Below are experts of layer 4 (counted from 0) of a mixture-of-experts language model. Rows are named router (the router's row for the expert), gate (a neuron's input weights, with its number), up (a neuron's input weights, with its number), down (a neuron's output weights, with its number) and show model dimensions 0-191. Each number is 128 + 24 x the weight over its row's rms, rounded and kept within 0 to 255. Numbers have three digits each.
After each expert's rows: a language model's description of what the expert responds to; "comes before" lists some tokens at least twice as common just after its tokens as in all text. This comes from a sample of Wikipedia text that the model never trained on. Tokens count by the router's weight.

# expert 26
router:123138159095159092111081137111125122100180118132136092167094189121145115101141132149090149131176162098139182142151108151140157086103140121078150134132124119111092116093122118149124093117157135121144108144098100141139124137146098132130157099102121164094124133145085123099101121150124134147156062099105124118099125129118158132117129122123131151111149123126123092159155134108125105108120139177116113094173100097155101090127152128122090123160137124111131123123098080152133072101115135134116149164145149140148095165112107118152119117082122164107112082131149133124130105152158141115
gate4:097072117108114144131109140120132141085160127110133141135118131178153159129134152131146136118098115195128099082127116111142131120078118135089129148128092137124094157167110127128135065094116114140160159090118126104126174123067152122144143134146125131123097114122113177186102136135162106115144173134121106156103120170094083139105137145135067135139153142105130134115115179101159138156118110119117130123103139164135130127104135104134132158125138120113133161076113178075114148146106119135143163105127150139137142170110127121126145144139157151148131120142180145134168135141137143121
up4:079126142091105117141064146122138134108148153148115138096112132147130173170146114141098174104116136132166130085131097100172139106135093099092084127132128189128136158128194174110104102149097155140166146127144103101116165138101103154135121125096167151145106126111083145142125138108163135140114135110151110109116151147116127138161133160120110147118116118100146122171097131098111115128102102117078062162137076106147097143145119153107154110138118141127144141116144113091102111128116167116137155141147140177141145146109120090114156141141137117133103116138137157115166117139131138138
down4:117140167129132084119114124172139163159111117146128173128104149145128135137143163117131169114080135135176112127102107141150135110123131148112125129152094155111149132124158124157156095165143183160097136152134103108162130141121108155123148160145158124115122136166095169133162157163158082092110147126094132117110143150094105159107135129104087113140137129072142119141102121119092151120145094142126108165129141110176106109099132113142125115120171125179128103153170129132146079177120130110132153106103171169166108165119160118121166113132156093134113120134120118159166127108107151133
Commas and closing parentheses right after a noun or year ending a phrase, plus quotes, semicolons and brackets (education), Bahrain,).
comes before: " and", " which", " but", "\n", " he", " the"

# expert 33
router:185075075114131128120111123133108103106136121080111111206122128180128116127110147144112168123140148176122140118113064122126116164086127097151146145144113115140138117105123096153134099135151132148098128146161109101133100144117151093167087148094084146144155126159178135151090148120148127166144192149099099103120132111144132139127146156097132106147154149117124080093091111107192120137128090141154122099113135143141123105097104129120130080127151150128101138129132117110148120101121134104106134133132139107088146137117155147132137142121085123116163132129107111096105110137125116118
gate0:173121088117122138163128122119150152124060155096143146083100085133135107114096125132110090170096126160174181095130171158124102135111114115143103117124144117120146137126121133090139123156157177120125155127175121148118183115141147100145127133139132147099147104146131160137144145122159136137117123165154141146137144092119136133115099160179103130143125137117166140148178108142134122142129169068162151118124127137119140162136089153095146113094105100134153138132142113102152122139097152158139101116115091104102100069121137110099101121128134077088102139134146137108144107138156120105
up0:123104118157162172108110157106080123145109162127164165121122134088090100104132132086132178113123130110118176120145135113119140143150125116064102171153131167153114133122082092128124172098116155141140189136174149149131152107133131120096153126129103133126132113139163129074158127144070091126137093152104135143166124139164150104178076155127142110134151133082129102094139112175090125131118112129143091108150128121156109136105097156161132144124113164135115125132137148174152130125146117112131096127116096098125122119109105150128142094148158148132138107147109124120120115131157140102
down0:103134094139142109116139113122176112134124168141147149158126116177118093131132114105107119148174076136112110143102167138169098136127142152131122119143128131111156160148109125126131139138141162129122161127117097167123170162113147100120142150123115107133137117138119157122186129106096131150092146160164101154125132115157119157147093124133158155103156167112148117150145123100120113082116158077127094156128169119144158172110113173106157159113088159158109094148134167078118089184111110116164130106144080087143164137140122148109165124108121139114118122134105154146128125161115137163
Closing parentheses in infobox lines such as height in feet, country and club names ending a table cell, and Location labels.
comes before: " |", "\n", ",", " (", "\n\n", ";"

# expert 27
router:109141064116122159089108121150154145147161155149123131118152112124125138158132146060128112153148135186106161131134151112136136119142111145144119120117109131125098150122143172150133103125133107160139123085140134167140135106125112137165152094133092152119133148114135175093116113132135141132169165136125147148108101128072104124120091139101152118091172135146102128121110150139117169121153115150153152124153144139102103192149138123115193129114118136159154134184140102095141149150073135084145069127133149132129109121150075109098134143123136114124154127125102114132103148083125168138
gate6:127150136144125136113132102139192123141091121146114138149134125141107120134165149134157120127121165137140107157122110141143100138127132126101144122163187175159109070073131144146122155101119081136169108165124102115146119094159153088125135099159177142120160143074158123137086146115137152100121136147119123108163116135169138184156175097094150098145133139178154098104140136131105079111080175128132127122144124120130107116122145128148135164110127104107148147144135129137113132144148128132134101142129078142094135089136098108127156149132098146115088140159155126094121164135143131093
up6:160136144111138102131140147122128113102166122143104113117099070130123127119110121117137095081137138123147121170177076148081081120128171145142121117107126126095135145135099121136141108107097139140111168151117106155142093100180152139111101099143081152117103129118065170130106128120130167152165145108131153125092144124112125133117178171127173134113140144149118187165107076170128105148161118137147099134133162124111142099172128128128130152138151108112127178148110114131146125167103122149121096104149105134144137135151139149112136092136095130128104062142115117105143117124106147143
down6:141132147141145154090167137100139093148138073128127120147081127090134126105116175142066136093120130084089118122129114135156117109114171106151112066099136125110138141128113145143137130122151130096146109097096139094161152167134137187174113119149121134150135164148121134147183147139148109100124125114109133169142106144118116169111131126122095140104115142125150094106112141128160124121151133108153170155150152114130158118150116112083097170181157113104141139113144130162180094093112141153160160162125123144130151143176137138165091125101130128086105134098117112130145140124132128134
Numbers in tables and lists, mostly after pipes or semicolons, such as vote counts, percentages, coordinates and distances, plus compass words like east.
comes before: " |", ".", "–", ";", ",", "0"

# expert 3
router:124152123145174083112142092091107119126183126121098133151085099105130139152130155121099157129083119127099157112137125144130092120125151162135104125123159107129125122138131115131137076103154109150119067104136144108098174165099166132143121140104143156118120144103131131111130105150137132134156117162102130119153128124076106138112114123143169145086137121150139118078161117102151161140139114112108127102153131105140168148139128114077115142096089131194174136138107120151096198115113130139165174137116154140108139186152153149146105138098123129150164130126141112136142111129173123119
gate6:094129109084148132139125145132150143200088144108108121130090113162130105138120129098178116157144109149116119146159118119121103139135098115102157120112156143100126110140085129105186127114145143129172111095098138155101102166098122138117151127129128102112111131109128120132123107151123154126163163144159110139158152113103087168149088133082148084067167131109115149115146109093155110115119150116115138120087117147125148157140153115138157136116139092191167156163109151162126159117124158139089107098143149138156113134144090092156126159151127070132144121161127136120153141125120122148
up6:140126132079139108157118126106098100109114106129128131142113173135119137112102112117183127135100120134107074146195123102086140139164127125134139103147125155142160131154148130118149095088184124100122103099116152157098142144152100147132101127144137100110142139119135126133133127082084143107153136152153139151130121161132113158091129161137130104070170127107117127126128088089186092121128130106128121128139126141077133129118156156124095136140143077170120126147126132136113129126102196141115108093139136144089110116130094101153143179141139128101186132095176131150127112126110107153
down6:123097130107094128141172120138116129143083094127131138148142165188095081139134109124161170083156130139114129116115106112103112155165120117138130111164128092117128154151149178115103087108132136103150127133154148134141153104121108096138112118153119127106105136162094091128109130151120094156085131077154131143145128131138164130116139147147151131097169145124135095087155109094133155113110102103172143104149115139123151129160178116091126167143149148141175119118077111120144131119096144108126185150137079120114111133152139136097121116176148120145157114118120088110119165135185131145
Nouns after the, a or his, usually followed by of, naming roles, relations or outcomes: result, member, daughter, absence, population.
comes before: " of", "s", " to", " in", " and", " for"

# expert 34
router:138116110108160159114178121158089076099131129132127089141144160127139104144110135171093117096147122132108142090134101106112144096131132122138162153149103110107126133100132131104107069122143106144131138135157130144114145095117114153105107141118167132086132153129130151115118119162139066121160123115135141149142112147152172122135137149110161105122137097077109102118126163153109128119122110130132117117133143152090177086185093140123101118162126126135110141159128145174170156173113162149160097164106132096108156166130159147148145122083146171106154136097123170147107107131154091138
gate0:104158101103151148120165118142121116120136106137157130107128106117144152118128147119111124095165102148145161153159120135143134146155103124149137187150138068097133167108147138157120106140132137149105155089102118118152136137121163131157113113112140119103099164128133175142119119128174130123146106128146177113146141160104194165130135140073129116169126157161129139156127121121141127137151182118150090114183145143093134127125131147116096118110140120123173158140153107152101134139153128075145108148110132147135149190158151100130138119089135156157127078137135139131129159204145099133
up0:129127171117108162144109145151111130086102172112106089140123192142107087109104123119128109155139127124132143149065125106131121111118121127152144091139090139108078148143140090119165135188154108152123095141169096133136116138149137087093136118115109118133126111139142194194125142154100113075150127109138129109103122135112109162101132120149110137098088126090109153139085106111137139132123080161157150121150136158116131122119140131137139100151141131119098133132114090175128106122140157159107111083136115140140126140134136140130151109142063148169134129134094150164111149101109098118
down0:163132104105072123116105154148122132095125109130135113120176109127082100112119140092136097122088147099124073105130148129137132155141158145132133120086090094129091115131108119100136103127166111133129153109151138177148166128107102131108136157130087122141150141125102120117102171155184131092154130159081101080111139128174108128112096117114170139141100153116121109115107117162103130123161165119090140131108104108176146111143147139147125112094126143182129109154144114135122137115113153130144104100141138133074146129114130118132102118147180122138129122097138100128212139166131136130
Common nouns closing a noun phrase after the, his or first, such as season, film, album, years, place, century.
comes before: ",", ".", " of", " in", "s", " and"

# expert 25
router:143126141106136171168164154129134141173120146109110167098106141148121132125155127106134118117079105096125122143121110140160123116153123155133152114163138183122151177106130143181120143136146129158120121160125095128095132147114078129104179088118127121153141157141112191131118142132114132100096151106165201099132160140113099140162126108120107147079157134109148104181097110102180133125118110145149136145177127136142151155160150103154132130149138145114148111123135136137109117064111116132117113132143099115144097130140142079093120075129156111139127142103099167117147137128147124138
gate2:131117127156141130102127125163121143138166069124132081126127151103120143130125110120112130144148157126145129137157091112125114130123126169084129148122142104076137064091120107116140102147107123130145158137081113122122182112151123133126141120123102105175142139128159143061099117153123082090135120106133126127102154115123151132140116117119148089128133111130118110111099137180083170123154132142132135153110115125121132148086092144102088149139175146093131111117148130150180130159120064116114111147081192106159142125169123109099163143109085075138143134137114150111124133117145112121
up2:120144117134102106118108109104115095108099130126131159128150088121131151139133154103147155123132094147146154118132142130116160130127097126177121112149121121165117092163121139107140154111164174151157116125141116150116093160118146119108115143122156133087140103121174117159146123100166155190115108146103131138171132152143153129140144150128154143120142140108119158123148161118176113150115105115105122061137121132094104115174158111117122078144121091143139165139088155141074137128140174153162124114123095135106150145115143179143127083147083191136068094131125117153139144109104155122
down2:141097073111176114105126119114144095131108137156124092142140103125152096113133140089142122124132115129130137127065123154091122125112130146095098122102123109111146152144116097069186141110165121083134111107083132150096108132120136135070097091154095155137123128107134158150111122121160125098167152157162142162151120161150125154118131146118104115110156128146117150123117135107186136160115124148099122091144119132091162121152100118151098145141102114093119115145072143123072123145113128142127129110133107163124119116133103183105110123136113150130125147153141111176103152147152154188
Prepositions after a verb or noun and before a noun phrase, especially agentive by, plus with, from, against, than, around.
comes before: " the", " a", " his", " an", " its", " this"

# expert 18
router:152152134133142140117139150167133161111115121170120106116088130136138150130114143125087157133127122190136069095105159153123144162045109158130148133118140091143099126129142111133127104117127125131118153099137132073123128151117089121130125111132144107100124096135115139126119129168102115109093147135146157151105099157163074148095135095114115108124088139177156097108090125157111108158119083114141110119114120126150099129149130103099098101086112138098158143120147105140142108117193164114159142117142128172146088155147136119145114165093136167121159090134135141106143119157104110147
gate0:141137107171097148144134097161136130136148146120109105148125145146157186160117130134131133110103122174118145106102147162174102132134122118159091117127134140105155122127097194119102112139140135148125072086109118094136147119153098136146140163116111112111126100184180158124092137118161141119142184121079189110079136157127157113078136128132106174140132106118105116127094135082121129133156159100138132083111149112124121105079140121155103147141133118106118080136115144130143129154124141110110125092153125125135145115131137174136097145127154089140130129098105136128110089140080137138
up0:157174122145104143114110100113165156123144127153105113139108187146115159122096143131124154146113098147122161142121148137133148133079128093098128128139152157085100145099115141106094126134148146111150144095124117114091162134135098141158109153164113091129173099165152139156096128155157118129114149093133150149135103142081158171089138109110138128090112119167131128174114120085100113146107167139154113128122127156118147108089121140173121128129149120107116117110081158148167122117144142086110116144135128117180109137132147085125115160106172118136101082149163154100107173162104139114
down0:107126054121174129153152138152145106115155132120122125099118117154121121106127080091106132126149108162133122135131140126111079146117160154132103101194120178131133116106116116064122120132093169126076145112136125131119111152142148084053114131108094130164118147150142100139184064139171085112163115126140109104093141163139103109151151132134158132110125129136115115126125130167162121131113127154128136138128094138106170150115158147116124120117116157080088105112117140149156088144148118096130118117122123130115129100148127123121117114126137084112104113159142110143110117127117156181
Pipe cell separators and line breaks in wiki tables and dash lists, especially row-starting pipes, plus the word semi in seminary, semifinal.
comes before: "-", "|", "  ", "\n", " 4", " Total"

# expert 17
router:098136109162089106094115131144150136107114098145111122094164161141162107115148116118116132128176127102168139117168147111129136146180107178123153135086138144120097125134104114152096140151142147167111156095126183150130101143122120156110061142108127089120103157119112133126118136129147123154113141093174120127129129110137105127102113148167111101155156115143131110131099068119134117106171144112138092130127140147106094163144159128160099138126187138144096154139173143107135096130120154089147151162096155134181154128121173130150137127136140154141101126117188142156110151122112112115
gate0:145131144097118155114146142148100133122187140122110170122081163140131110144096124165104126166108155134132151128134130137158124147120151121150122148144144108141168147095118186120126097203150086135144109126113134118138112131169121126124128096119122099114108133157098100122120142129100125117125113135149131130138117153143146124083114132152125126138142176116183082128181147148150131146173156107152168196122167109106131162141136161135111169125111141112125173132102133122154135117045113126089128119175114124120115175115142125125127137121145094130126088116148175141114103110151154137
up0:133136133123112114147115112106115125119102151134159088142128077125120172139182132148153173125155134122129128131118149119111142122128090116123122138165131159161104115174137110114125081101118166133061142138192130150130109144172128139108144151164130154148126108136135158134101103109129123098119177142102137120144111111146147146129152148097134143110091129149089123093093114117091083155132088109125104082125102145154128086136122071114101127096147121116123136090142144144109136147156129136154161152075163124125163094152109124152110101128095188119143143167143124122143140146104079098
down0:168122097125153092143146108126138106128127121135156065141096117101088146111161146150110096163099088084134166157169145121139140147108164131121136114084150085167152077125172148125134161115151171131094128139123129113149112111103129102081155134138132138138136178121128118157141161140148118098134155104133109155118106127115150130146150126116168135114147147106137155099141149123108145084135078142149127146109150124130181122137136143140108172145124122165139136109147078109072174135137144132133139101119151123092107060131105111150103106085134108105148130085113138103108131125125147117
Hyphens in markdown table separator rows and list bullets, plus hyphens in compounds like Play-off, H-21B, egg-crushing.
comes before: "-", "|", " Pu", " •", "19", " Born"

# expert 24
router:116122117095083133133126131139116112127158099116093131138118137140178140134109183189129151152119117170090111127100122117122151127136082141165123121141133113116142141149177148172109129130146131145173111146130132104137159112096136130147135064126165113142125094105169149117063111105160120104122147090153151101182143087130151091096132109155104150104112117146117105134142141109128121146161130118135162089103124114134121094094091150093145186114150122153121111108168135131107170122157163099134125136141106172127157116110151145173125143146166143138130160144094118119130100129146092131
gate0:107133092186115095140155092165122127096123127151125113130155126182096138132131113119170140135165132161168118080154120142138122143117108124089143120123111117084088151153098164155136154140093165150159139148100136100103162181085151162130148117101162126156116156127099180100103157090167121122122142118141147146120137122118129124118127109178116186133107109120133156184111090121143095121160127145116124152131129126156115114088119141104118158117132112121131118106095183094119133108150128143139142092118142127100140150105095095085098127134127122137093125091148176122116134135119106132
up0:137164167144090082136172118173115100072161136143132093128137148125105117119134097152176135137149120149121146103160114120130111148137093153112147134123104180126103159134138168139116139158091182120173150163102123135115105153115130140105114122103146146136130114092107150153080133125157137095121112091105144123106144118122120152119154100194102176104103142095108104150101097101120089103127160165106139148130128120164118116103112141118138167108133121114160105105097161108136135115178166134104175101121167106103132169122124168100107138136106122137125132119157159113104127129120110137
down0:113145186137166112166107122114106143143120150111104118093129112152127117140118171068158160123184184094133118153089109153116124084110136166106166119137129116108133149126108123122171111099129110129175108136117131154136147094125096138163143121090086120126158201105096105149124103138098138144102126155115161142106125130121142149126100133114140091112093140127111130142144090098090091107105128159136173165136116124117110113162114145094115148154098150078089141114161110100140135137094136075138137162134153099109141116125148141116135105136124126109145129139140135132120083173141132148
Label nouns and office titles in infoboxes and taxonomy lists, such as Authority, Source, name, Minister, President, species, plus by.
comes before: ":", " of", "s", " by", " (", " JPL"

# expert 29
router:158137132142115106135135163163173109131145164124136120206149126151105145087135114133151144143121131156103082121112132168133091130141093068146109140145142120170122139157136123135126134127126158103099148167156146137174131173127138162118092126072138156122133067144108103123149172099124142134117172148140150110136109137128130133066140117113090130151176127114172145120114130126110145107143103099127128091141132143130103103137113113164122089135159136109168129133120124141168115122144135124128116141144126134119094098148143156182091124116164099167157094116178109145168154145145130120
gate0:156107143145127166123120137135106104074123137110130101107148127173132085135130095102081171097166127118110129117104093113148111123109154144138103161156097122107092089136112121170141128121167143119129141133108161130129157146131100105093176134096066122160121155159110108114114142117106144173136124140122177104097122141091102108123128162138134151085125105100141125161148131106113155151120107142114085147094091098118098141141168144099124135109151123116129134157140149158113090108100147159116122077118165139090131183090144130165187145143132133119129116107132171135149148109112141133
up0:137140121153132103135096108135140159069134111104127140202151098133106137127110097133129147129142141127095116066109136162089140134129129137097162112119125128147102109106128104173138144181124114087136151163134129156142139132171183191074115142114097162094101128126156098142208114127133154134136153162107077161110123131139124165108132139153113133123141118103115121119136151130088120116140121112149157136149106106158153121161118114127105117121146090124120142126125145094160154141124154067110164097123117133122099148148128152116151175115120083109135115116095135109121102108123149117
down0:134088078085120124139128152148138108119113140118103127119102131126095128118144114173135146099117150170178153114128152133066117129086135094115108136129121106134146130137164149105117131113146166072134102143101155130165121117128155084142117098062116132116151137118140113097089145098108140104126134145111141143137121125151146129144155146130132094162131154149089118155126156140075083136175118152157149109104146157158145131089125095146149122121119063137144123119077187142125138111085094135128132155101077111140165142135102167128114106126132120117098116150151097120146146164149136148
Past-tense verbs and ed endings after he, was or were in biographies, such as played, released, won, served, travelled.
comes before: " by", " in", " to", " on", " the", " a"

# expert 61
router:149143129111133158147115104144146115118113143129145128145122135124139110125119187178176109198122135157124176131140182132137083160180131178166131116162132101133132130125141144135143123163130114109134128190125099131145112136166115114157134091121125137128121118112115097152127101141116136168087133117145116133097103148145127129140123128150101088132147137104096132141109093152137110205107098118126168147172124129159085110131121104109128123094102147111125164095115108136123127132155114119168103105150088093157120162167115126131143138139100103119151130125161084091103094088153160148
gate0:156090125138102118134114118149126109084106125115119166162119111134151126081117142143138163108105159173135103144155113115107074093102138133161163099090128158108170133119148175133149103128149156166117126129109138169144157119143113146138136128174125109087105101120137174165172140132165175158152127151086116157078129145136105121127122124110092133100088137130136089133115136117120086106117110085162164134089107119133138132163147122128119143079140124105087156147155158097124143143108097127147120139138088140120100156135146148098118139083160145111139114100111147156120115151159120084
up0:129115109117079149128134140145085074141106126153096077150124161092165095154184105129147106115160104131150127140085110139119118126153110091105084123140130185110175136107095112100134166129121171119134134140162137165147117104132178067148132161114139119117154110131157106136118123148145122105135171174137128102158130138119129120111188109109129140106115151116124125091118129165110141149105119094118103101115153121122133098181128142169170145134142093131122119124117137140137139132136194159129130115146149108095117145109134081185125104130123134126144143133157111111148154146111101123
down0:138117124098095105117146116104107093121085161112129130124150142105097122207107155153098103086124180159094150157130130105104119163096131118174120139127109115174151127158106092120154127190126141131161118138090095083143117114174147074139169156097148132120124156092137112109146113151097123158129110087132144124091154170124125145118137152113120105115111125123122082120104103152143087153098108145138162125111154137152159127136144103114166148117092133121134110106105126084145115146118155104102138161126138106114121122158057122131124120123098106112139155128129139091113117106124129130
Pipe separators inside and ending rows of numeric data tables, such as statistics, sports results and election figures, after numbers or names.
comes before: "\n", "  ", " 0", " 1", " 2", " —"

# expert 31
router:124143124187100121128151112094118152157126103134158096163091136085150095104144098099161114125107098147157119109166119094131100142124100121144119123160126162127144110105079117131124115117143128097111157151151124097124126106115174142095153171113096134126114083158154092111079122125113126129130112143127109099111129143123133104118147138113145160121092111089106132123149100077129122137148155123140113136109178094131076155124078109117152169149153111134124138091127175145070160130150180118153128115160102117131148142154109094135163138153113085141132139138140105172140153155140106161
gate0:097128112154127106110126152148157114145132115101132098137169146134080150144117122134111090168177102089107088117126126120105112126113125119091091141137111113086109093117171173094114146167112118112134109106150161153063128128129144142157135142095135157108125145164062141104131116123106122155149147103129153108145133180126132097083149113116113194096139132115117190129166154148163143123132129121115123140108114152132154131125150109145145123147172125136101057119147104146151125109107126130146120127118130165128157076101099113133111142101163119168149148123150145097118099114114124145
up0:144128168143127111150147142134161125138176102110122107141127131136123091176125160141126119125071094113126109153097125127138120113145148132166098146138093137132139146129152136106181120107107144141088141126101164125143110073150134089070118165108120062162106131133123135076150160110154143152144135142164129102131114141124125143160131160137122103140086112124182118085118121153118142113106128130139146158153125134167137112114129106123108136183148132072130159096118095148114131151140112154142097119160097105066144162129143178130136091117105096141095126169119144128140141128140160166
down0:155091148162132112137159121168162125132140133106139169145150124094114142187130119158140121106156131125129114126182125153173147104119153117154088137092111139130100113187149122120131152116124096139176089112139158103128134132179109132144156136129143111127105149141149127157146155106084113135142089184136130117110123159111132175131126142128081118138099127105135119115124147076177140126136126126098146163140088199104128124133099113091153120121126169109104148114131138112104138139097116107118089160120106108138157156093100132129157114116137097163110146128115145117098133134196109162
Pipe separators between header cells or early columns of Wikipedia tables, such as Title | Year, plus equals signs closing article titles.
comes before: "=", "  ", "\n", "\n\n", " 1", " 2"

# expert 51
router:149147140139109099117113160111134060127108121118093094135124088132116119108130148158138116103076120140161127155176108140154162153104116146151104106087145139121120061068110118157145110116167134146133083138115100138134114115136134143178100132134139151114126143169155135142130132103158177117148163169106127167125135114150119123107136124157179134113153154167106116105137127128104152163155132140138178117121147113081151125159150116117143086071141147123133174145133152137118132168108099134081139137121139141105151113137112110112145108110109131138126147092188122168122134138135158099
gate4:118121113118132132092147117103148083120100144159134147124154122108189115111142153171145138124082104106097103094145107148145080143128121125122126109084126132151123155121087136102119106174117100149121127114136159131128147123184141127128158145137085136105115123170114108153117132123182144114174116136131137125121200137123175145135128131176134137138152109156183094126171150140121127156106144138139113121105134072154125114178132155141141135116147115119128130124169117111129110118168167177134110099104163078117097129147140129089140153139120112165121182145137154121149093124100127093
up4:103118123109168169198108134178165130121079153105089103142159122121156109110155151128112109132141128126110186139163099146180117151115148124142090128093124103135137180141124100139146059149130146135127112143140140110121130132118179135167141141155107118078121123163161112122131118159149102125179093129100126127108144127140151103158122147098160141154140122126153139116130143130140123114121164133140133098176124124126096114157123131137090150106115102149125138146180145144122153134133142129134094159116110053108140137088110136105126124118153069140130130135146154110184112132138116117
down4:135136114104146117145193171144109069084113132146142104129150128123087097144122118135103148129137138139101113124177099082133146146120103149122104116117126108098098101108088139139145139110123108109122116107167126101152133126123178122074125121115127127147099144128167155098094131149126200131085122141141115094125123114156144095087106149111164155099117098123161127125117118178129112095123126103145114159168127150129094120136149136087097119128128169152122162127132104144111154163134146155120170126122145141103082097152140135125100112089118131128109105080143116137133153120067130078
Surname endings like -ski and -kov, personal names like Smith or Wilson, medal colors, and byte pieces of Thai, Cyrillic or Japanese text.
comes before: "–", ",", ")", "'", " (", " /"

# expert 37
router:165110151122146137130077147141091146160116111105165105097142107115133112121131121117125120144112121091133122157167146147157132124140110156168138141159132097167146146116076102137135171165191120144116134172112143094154148129128128132152156143155159097121120123145178110178144095090135142136086157099154169132086145109138134139155154080096138149113154119132151072121146100098102151119111078097147098123076117091124117129142118164117130119119170095120160109165128138121167134131111152166129099114143140134094136148077139115131126148150180135132138123133134113163135113128133114124
gate2:090107125128150110101166117175130156115149092121124129124086135149093133127103115153104137124172107149148138151149134146116147123125170079119117133121126120136106114110123132171084071093116151104148163162110132116141128105126113110142133156128153115134181084138115103086129148094135141162121090094124165118131137164131098128122150122122127076176142140105115108112133132150156125125159149131126103124169168166139121125107095153117130101192138097124144165119112117153131119159142132124124115143075130131175158081094113159146164131150101110069081104133102098126110129094139113139
up2:151131115082168131136091130126142148082144153131099095160166129093149155130136110106159146136127179129110118083164130111133124141094113151122102147128131127112160162109167137096147137142102110171108124124144147174136145135108169145114078131150137157112120167113099151140134089149122092094132126111118095162144117145148182090119104167121151122142092118136128144129142114122096122126134092137153112134096119137109130193158179163151108152114101160152072111108144082107107101138112143139083122142166148113113117120123082121117116124136122142129133160129191169118143110133123120104
down2:096139103121178134096108102105120128144148112167116084148141173109115144086160123157142126159141149154122157120146127133087116165169160139106090122131058131130149163110154134132118092108134128075140083152088134175145092131111197119144104139133121134117114100131118154106126086105138136162147137121096132141149146177144139145105091152168100128170133145127132117109130105146149134119162116128107106147155151102109146168123118130134103129199132151127130173094168097122123135140110108112120132153111159128155118157130105135124113125134141162114102163160102146106112140102166132132
Prepositions tying a title or noun to its complement, such as Attorney General for, member of, Player of, plus sentence-initial After, For, During.
comes before: " the", " a", " his", " her", " be", " their"

# expert 44
router:115163133127092133134141120136162109177101135128152193099098133162093121166145117175136103140130166135167125109096116125174135091125129104103138141147184144113127131169119128132141086119137148149115120163104108112120094155125117122162150112157169169167143115118107116150160154136131107121153161151135138145127131177159111154099130181087123124132130156108115143123129155105156104131098113142133119138115111169151100162151109121148154108122184095147166111161137092157141103118185127141145128094127107106143076122161126109130106160115143105144147147085127138132089147111144107134
gate0:128149114143105122147159135105120105101121121116152103160146107133149087140144112144138116148137126117159137097100145170106089096132157108099119103103156169095157115152097099126135130160073144170113182128140088085143116135140138147124118161130125148135160137151119148147174097130114088144121141135134114104148156128130067098107127151159167129099114099128143120131155117154185138110107122118141148140117126113124135135136157156125138163125073129101092137116184134127111118116080113131128117133124168127168123152118140141103131063127101132058113123090082122150097142125075110129
up0:152108146123143151105107123131124155117110126132143150122098142108121150104112102143130125126144106150118126109164122101156121153110128144108168104082124151143109147082147162134124182097150116140136104136100126126103133107123110044104121122125135152144134095155138126154149145101162145133122136105095117119086071153161133132131138067124110137127182160126088120117111156128099112111120124127137185092168148143171147103129170148107139121100146093157130144145101140141109128153139115129094152154136146102094109127164069081167171168104118134161112144132165107145117146082142127144
down0:118127166060113109099130094138117124097124111099144093193146121135158073167151124149092158091129157138116118120125121138176114123137147124114126135118129139120134146186127107161160089144089112144127122107125155110122109118132144088114131140134175170134161123126079136132117090143124125137172147095139129164153174101155124154116167126159144123119156089158120105120082105123148113103155132156121163127098121153140096108092138142147120117126132143122066085131130150108133187160139119133125117135123173120143133105193144146109102127175107136134154138124110129146128117125139093131
Clause-opening conjunctions and prepositions after a comma (to, and, as, but, since) and result verbs in sports text: finishing, won, reaching.
comes before: " the", " a", " well", " his", " an", " it"

# expert 56
router:139141129127150140128115129161149106094155138116151116138088164147132166119155134139093100127171128195165120119150101114088143126144138125114126159122119157142117106179107097165159141107105134128130123115117156170147128112174125097112129178163113132111144101159166098143088129139098075115130126162114161152130114100121170085101139120133103126144123119159121135102130120134119137097117144119152144111135132149130155117142134120114146164112106098107106135084169153164098120172174146107120098145129072155134109081135140126161166118134134160110157177146177111129137134138096165091
gate2:170114114119132088115165126158121135120145139152152111142154153169171161140105202155151162104073121161126107086126087136103121141130160115130122086117163154099166115111160119150155117126144114119123105143134168138142133146128131166155110136170128170109150118126155110142161116081127083149086160196129087132101130144153136128123135135100114160156129106124137137124118114155145119143126164082122105136121146119145170144118123121149113146170159125115147156113119129156135143120142132109144159125148178096055143125146108143126096147093140114115136110118151116080120133166143128138
up2:124149103069128182148142137167141155140112157117111122124135117087127111126127132108103103142103120111138142113135163159149140128117153096129196115100115108125110141115154180145116137164140140171155103095087123142057097132146095119134093124098123131103121143145061169050132084166086142081140080089142116112113130142120136134140100129102149103133122115105128145161170140082152127168150118175141156111101121133125104132112140165135094127102158138158141119121118148127145112113087152131148119131115105127161125116141117118117129108123120114141133102121127147132128163110124169136
down2:114103141153156115127116161105194109134161123078147142125137111136121124145135142129146118100178133061101140129093129077120092115129110128138096124152166169182128134107092115116151138180133156107111126135145153112209123112145114127148133149129091119097140130140168147129132105124093116133144142119139177107090128127116129133144116113068103145099144149134160155114079129117150119135127118126145147154153163165121136132135111141111167158099134133094109126145155120160151083109098084155111150128159144089133181121142135087134128143131156140115129094138157125143126161163119128110
Digits and small numbers in table cells, scores, seasons and coordinates, such as 2–1, Season 3, Team 1.
comes before: " |", ",", "–", ".", ";", ")"